Experts of a small language model.
Size: 9 layers, width 448, 94.8M parameters.
Experts: 432 ReGLU neurons an expert, 2 picks a token.
Training: 512M tokens, 3769 steps.
Below are experts of layer 4 (counted from 0) of a mixture-of-experts language model. Rows are named router (the router's row for the expert), gate (a neuron's input weights, with its number), up (a neuron's input weights, with its number) and show model dimensions 256-287. Each number is 500 + 25 x the weight over its row's rms, rounded and kept within 0 to 999. Numbers have three digits each.
Before each expert's rows: "gets" lists some tokens that make up at least twice as much of what it gets as of all text. This comes from a sample of Wikipedia text that the model never trained on. Tokens count by the router's weight.

# expert 13
gets: " and", ",", ";", " or", " but", " /"
router:515474526517535490481524509489479514483474488487471476500522532486520468478510481500518516469478
gate0:502477520516468471524465542496505508490455486482568460524512520488500532502525494514497491499518
up0:518499509483496488520483480504520473539530504513553537492493526495543487474548525492483483499513
gate1:514446456520516506510502466490487516534496503534491506506527483477476460498507540492485467519478
up1:491530515525486507481469496564480518497494492526516516506485512493507513511519509518526499462514
gate2:544517527500482495526477526491513495521496494501488525563540488496487506453493505508543470512488
up2:465504479502574517471494506497512510496508510465538502429492469498487486501489522510435540489533
gate3:480470484541487527529480518483503513514461493478463472480533536472489547498507480563547478493478
up3:493500491496551486494522491504551488534477497474524509484475510457495491512508500498465540474516
gate4:491490444520528546537508536540509490497490497474515512540481499492499524481491508447533501477498
up4:514536491474522485492502568531542504510521518521549503495484508494511525509473511461505485476467
gate5:549479504488550495540492497520478537467525503468493561518483499515523447508491486520514466559486
up5:480472492547466486446527491508502512503440491530555461532496499510518527511483499468463525489520
gate6:544542465526538550440475508471549483502483540521457518496513514479488491498519510498507454526515
up6:510511480512463465546537487540446491477538456482548481540469525541505511484503506503534509481537
gate7:519551500533500467484522457540491474488546508519500470482509475526500507484506518513510475477498
up7:510512474496535485437495518497531551493491506463485508535499495494463498504481501515521463520505
gate8:531449493523483459473552428525499437479531498495478467534526484475525483523506481508510471532511
up8:527481490515476489524550454511442470436507497506475481496524480506519503538514461523512508473516
gate9:472476512492544518500467474531532508461477478538518474497524502494486492549545475476492508476551
up9:503494489543543535494494479506472495539517484513517513461506516479517491498472501491495497538493
gate10:452511480477508478497522478450476474480484518492515489498424496521537484469470565505519533479440
up10:495510520524539506486506505506504486537510532498521485512518467485491522512536483511486496519531
gate11:502523488479447495497525487486504476480508478474503513479487502513516520479498505470530488519480
up11:493450486512511480541477498518530531505571504564533524495539448500526462525485502541504511498482
gate12:481522501518526497519486488494546521465489494441476553492544526470525501493552517498476498497513
up12:519504510505475467493508482508502543494506513462483522484555517479552485467507497526525515509524
gate13:481486503534497515483486514435513521494483544477473503506459477464511511489497533506481464462506
up13:500517470443501548462525499534498485517539477500527503494501510518485479487519493523505540520500
gate14:499515511494476456494476513516506507520495508512488547495518481497458475483502484518504484469507
up14:476517504495508542482519478503470464476514547501518479490478536531547474506490495500494494512444
gate15:475538508518495466479483490480476571505547486479477506481551506510494463507514497461499499554503
up15:496520517441488481500507517513481497515549468484477506480494526505488465520497528517508480530465
gate16:457466489535499508480489485610487469504481452478488464480483505487494518555482526506547523516489
up16:485478498520471491512479496551499478460458474497497481512485476500469521540463511500520507517507
gate17:508506508498473465542504528506473483527459529461500501567523524520523509457509508508456457501528
up17:523496527539553488502499509477480514509481490474511474497469492494520501540462510504447499490461
gate18:502484470466535540508494498497530472489511503508452540462553487511526486524525471503503483471471
up18:493496498480496544490519481506499490488485541540456498507504486492521468497543454540483514491470
gate19:516465480517464510527494477498507495488497524497540476508529524544488470524487537481555495489501
up19:537544497551522510506511486506507552470483507493520487501526523493530523457496481479517509476500
gate20:456506494479469487520482530496505523526495525443501488526505477478493464530474539510505487495486
up20:509515489527503467521490494537499435505536546526463443518506492505514516500495473472533515487497
gate21:499477506477524522489477498500499457514519524524487483521434493511473504543449485528506554502480
up21:508523512479486497491468515512461521516497502456467493496481495478476495550484523518507548497467
gate22:529474492528499515470481503491529479486527501473468452510494514508510524486527509448486511468520
up22:482493499499503499483471514500517488494515485457474463508533520532508542515495557480489505492500
gate23:505477512512535480470505458459522524503478535465475490484488491473493486515509515501500520536448
up23:464491440511443455491499488499474457478475544494512499515556524506510491519477479467517500496521
gate24:500518467529480462489506500507508504484524495498496525517459515513519446526464495452524512548483
up24:552483476500469480461537468499512508502523451492454506467508461474449466507491499480559518476525
gate25:561514515465511507464502477504504536535548481503512508515561498511468498460545513499466566538477
up25:466468514509490451505502506510508479494458513540487510535518450473489503537491500470495466509483
gate26:460516554494507485495492468482494546491534533509499451475529499524524519517485487486551503497508
up26:501471509498480482521528534580480469519489474506523479485516482481503477519497468522480487507509
gate27:499542553499480489480513490483499434532465509491470505467521521464507466494536449505468561542525
up27:514554495481518519558526517465447471464485518496478527511447489525485489483546487499460496530528
gate28:506491471479510482500456491545484503502503490510476511498519440486514492512452458487571535490517
up28:456512478477508470515485494514521498476489549526495493503508464501535572482512513500484506508454

# expert 7
gets: ",", " was", " is", " ", " were", " are"
router:481486505501501499459526469477534500516489516522516483526464498469543516482499487457512467485474
gate0:487499506493446501517504470470542507486452544509531529522497508541459503484503526490472478461488
up0:483495498518484499467517459486458492511514501485497482479505464492500510534479486480541522519491
gate1:510486498527526482450479512511527440459474530500515494507479503519514504510504464516459469516515
up1:518478498536532475503508521491479483514464539519530480482560503500515516444508528524430484533472
gate2:469457498522516552482506506493515526485503483554481488509497508456465483495434501511520507485523
up2:495476520526475503428526547518482478483547511522531521497460496472499477521457520509509502515525
gate3:503518436476482455498523563588493526502483492509504509476494485447521486493443499466487485506491
up3:476511496475501485515451492486560517487467518527534489493536480504527485472466550522479517480531
gate4:471512514494484445454518483566476505465503484510527507516508473546518495528483524489519508518477
up4:516481526512492493525465472461506460540524495488494495497510507481480533486478524501471493508501
gate5:455532486460507493500496509518531505440512505527445525461492462524533481447529500479519525495526
up5:520516523500484501508512512492535497527498472525463513504486513518449491483473495511527476482504
gate6:467504485481474476520496472518511475468513503497515482495495500436520512474493490522486538436503
up6:564549526469541493512513504496539508495523456482481516479481526504532468494501465456511492535507
gate7:532538490511479492468512515505494577542535560475483496515481488526523511507505470482460518529540
up7:506562493463479490470535521523526544489546497515484487490477491501481511516514548498451495549505
gate8:485510489494492477539534488477469478504516513510501485501481517499499501476502471475481501455545
up8:529520466505490501491502480497510469499511489514508480439483485480502512498481462443484478471499
gate9:501487486505453474481489518561506534484433490491508494481498492509522466498468468492512482528504
up9:514515518515465440504480520480514515475460478434482483479486490542542484509494472474487488516494
gate10:483495478495440462517487491531496523520496521492513540492524499487549473486533517500487492512494
up10:482534470527519484495508537503467465506497495513525505515501540510524499526487490521519492513507
gate11:489498481513517478485491494533448522476477502494492461512508511497505494472491544462531507531533
up11:510489504460504555508510498506512496480508490539478515490508501508524550499495519477556555513509
gate12:497523543481464490493495466464495518465489541526543486472487541483500520518490487515490476514473
up12:481495509513446498505517503455477496533487541485519478534490543506514534483513487488499524526439
gate13:486492504552529509518454508507513490525513484483502511504516466498494550511483456492476519507526
up13:498527496557536505509440492553494515495502504513482469499474486462492525542497478473480457512496
gate14:460499538560466451506502444494505471487532459493473499496528475487500509506525485481519481521511
up14:472501508476516490499516528474463476504504543472547513528514540467476492501502455483480500490496
gate15:463499502495511482467493532499486492488510509488530477490477507483510532508486489479503515533522
up15:534536502474475504502544501507507494546475462506497510474487469491509493502516535451558499489474
gate16:526526493499505519517550526532500492487469500473472466467461507497496445489472523521519484512496
up16:489482490464471479504498544487560496472465474507516450504509516498489508535489487507526468521468
gate17:534499455513503529542515545466499445539518499457526486515490494515501493450474483561527514537497
up17:486512502492500518511513475495456503516522500546500518499529548472464507494522502498465517548496
gate18:543458505468489533488482503527488453535481457472485502476483544489519507472463515505523483497532
up18:499499491480450529498466518512494506484494427498496515503512554476516504463539496507533477520507
gate19:493507510503513531499449479477453492467515491493477479511502515497500519496513495488478534493488
up19:493475503509490516509465473485493474533514456508487510496540478490457508490533472477515520507461
gate20:469510514514444470488508549518540515526451522489503510527477517471494479479532507454546523495466
up20:505509432512539511512525472468480490472519496497524488508507503535539506501494531526495500538557
gate21:521506502510527499538541504519500552477489513551533525459527496516492519505515500505509476496505
up21:479499509518517521481482501467565503534522552448503479508503537517481486515472488457489533547486
gate22:515510495512495529457502477482452437488507502485485467505506482497474494525468507496465534439500
up22:467513475507472489507498510522518495484479490489511514537497507482513537465541479493520492550501
gate23:486466527503532485499489476581498522542485517459516493513505535497500485513518554448555533504507
up23:487530524506508500495477548515522516503482485527468465486478468510519500557553496471569542535481
gate24:502451485478511519496487462490460475533519485493519511471533489502532465557497537429570545487490
up24:532543527493459468496556521492520538511455503516500506559491501526478522467493494512477469511465
gate25:497516532542459497516512446480502467463511530434534472529486499523533501482480541494495480470477
up25:488518475501541535487479519509490516480495482493479504505516471549515476486491487537495481522519
gate26:497511541466493496487471523478484491515471492541506538487493450547486495478479486484522471472539
up26:508491471532514496515509472521517496470540506458529441521511539471512506506530504489496516505481
gate27:469451507478466505520525520509463496522474490493508470493505493498517544488516497479466516455463
up27:484481535467487509490493539511504504475497447494479465503494485466525474466498495489505511523557
gate28:518528476489512554536486491502521518525462508490509515497502496512525493520481476503530503512441
up28:475493508470488525489496551511483491489492488472520547479494488467474511497456507507529465511497

# expert 6
gets: " |", " on", " with", " it", " after", ";"
router:494477504495509464475518463452487535511507478550478456513519523508508489486507523489507459506512
gate0:484509483496485508495445513482478511482491505533490512461512503457550531480465494520489498553476
up0:493485493492535467520479492541504548495512513500521501529515491540464465542552468505488504467483
gate1:466471529471426546466485499512498516461505504499484442505463514516559517502495504483529493531526
up1:507484537439479511515545537531502510514464530465494471487536512496522478502519505439510531478502
gate2:502513493512498506569492509506511530519489527525503521507467495492515480479472520552503490503464
up2:521509514516502477534512483527448505488480515536549500541508476530549518463477470518533438521461
gate3:525494502523478497451517510493474532490536510473534457473501558481521494487496456517469490547456
up3:481490503522470491450479535531496516481504521504478470489449527515511462503530511483490502548517
gate4:517493513473481522470470488459483493484508483421506530501455504490504475455489498504483490470512
up4:484492513495539495512513531483563547497445534528528470481509487471500536471500520513471521494497
gate5:497483489508489480490499474447542548490490492493460542502546498500506541499529524529532473504494
up5:517428500522526499520505476426519492480471480468526478492551511513465534506497507490505515504481
gate6:528493538479518493515508532490488510505548486520500499499483501501503505491519473500457520513498
up6:477478484502476458478487509516454457471451538558475523485547505495499461517503521525466510527512
gate7:548491530498520487476506482522565516553502486448485477505443518495521491470474473517562486492486
up7:455508533482518500530518494451487484432479537532529515529495489502528505492516504539487510477492
gate8:461512496492502505537498514523534499478494496535511481494564490496493490465507542527492460500470
up8:540508490505480493496510530494472445500468489477482463511486493511520509506474478501534520520531
gate9:517454513495482489505487510493487479489507507515479520507529472485509495530514501488489473541490
up9:462436501492508482512496513455531489512546473503490515513535421511496453524528501500457480523440
gate10:482499490500502461473472517531480493479540496466530504488479486553501508486469496507512482472546
up10:515544563498560505478499531495495525483530489490540522464491467536483506515482490523500503493473
gate11:535468539490502558504496490499516512538532485474529497463516491487488523466481480525459474506504
up11:500517480507485454478470465499497498498484510529499533529492537523479482527512542512532494532466
gate12:528546472439548535563486483476478509471496484533478478475523493508503550516466480494487515465514
up12:537545487442519530545511524469479543472488465523489533495519517512517549500459531499472534461509
gate13:506474510511484500480480490483480525472474515486457502527520492502449513491487492532534515532465
up13:501478511438485526501462497495477482481528517511505507543540530500517491522484541491520506480534
gate14:467483473504493528513484447546467508548525451548500523506506484503508502501469480455513504492505
up14:479442497453460516542491500501482531529512486564517497496489516501507472557470492473494504496457
gate15:491544545521495515529456494486479486496534497514454500534536495452503529515523500515487544520500
up15:526495459515500544492480465534532500506480490549494523490471479511513501519450488466498499515507
gate16:455538535539534509522485509520486489549478497536497470517476543476460485521479520519488511455491
up16:524459490493502494508518478518502491491445500513500521517481489551524453479536486498555476476498
gate17:481511490479557495457511474462507478487477483514507496486504498455562491534464425503549479499456
up17:468528453481550496527485469456499532530489498509529520477463489486534485528499486500537491504456
gate18:491497502518527489507482505504516514477501488504529469523520533517495493522517488465482479464434
up18:485445514462500482532477468517545456549508524508538524520493459486537537462548488475507513494462
gate19:464520504508489443458543445480488518544518494513512507497474488473522482526486521492515489530533
up19:529472500429507484501494527537500549439500463485533505438494512540474515499497499547482520440541
gate20:488501525466515495508537503497512483525497482452485537483490507548517523479515476497506486508544
up20:495481489527491535477530500547474463501532519510510458493518509555493503478505469476512485493478
gate21:484460479554515521452473503479489491504479496489532514479504504492492510526507539480499499453480
up21:549572494467506528484520519529523522467517499538478475485523492496480489495540540507502520506531
gate22:511487503507511529483535460452501544502525445550445510490539475498489508503507506524515515548475
up22:470545524504514459478519495500530474505521491511453507511475482538470476503506508490487512478452
gate23:499460513502513504473485498487465513509525516489478486503453490520528500527505500499490502488525
up23:460562527478504456535513493508509529504545467496488531517494462513487501499507465435487457494501
gate24:503541510515554481466494528511502501514484496513528510519484508470483526496505510498508483465506
up24:476508475510509485518501535513504517521474513515499497477459461540492523546458481487492490519487
gate25:510486459488464519530448509511475480476500516495520487499535495487513495505537511450451520429497
up25:461515501488527491542494468501463492486519514485459482501489484505471458518475480564474505513481
gate26:545444478501504502513488539520483490482506570487501514505469451516495501505499479556510486508537
up26:477545513497509485507503492456519503509494488510497546475520510501524461474538505468484497517492
gate27:514533537469502485484440490492502536500558477490519524527552515490529485479495526517503510503522
up27:495498457538469514499530484463489472510478558515483489488484494524469500568503485496507463493475
gate28:542512441534473501495489479516461499499487518521488480494512509469462506534543521467500491525514
up28:520516493512485494500467463485498494514465476506473467499476504483479534494525497466513499518528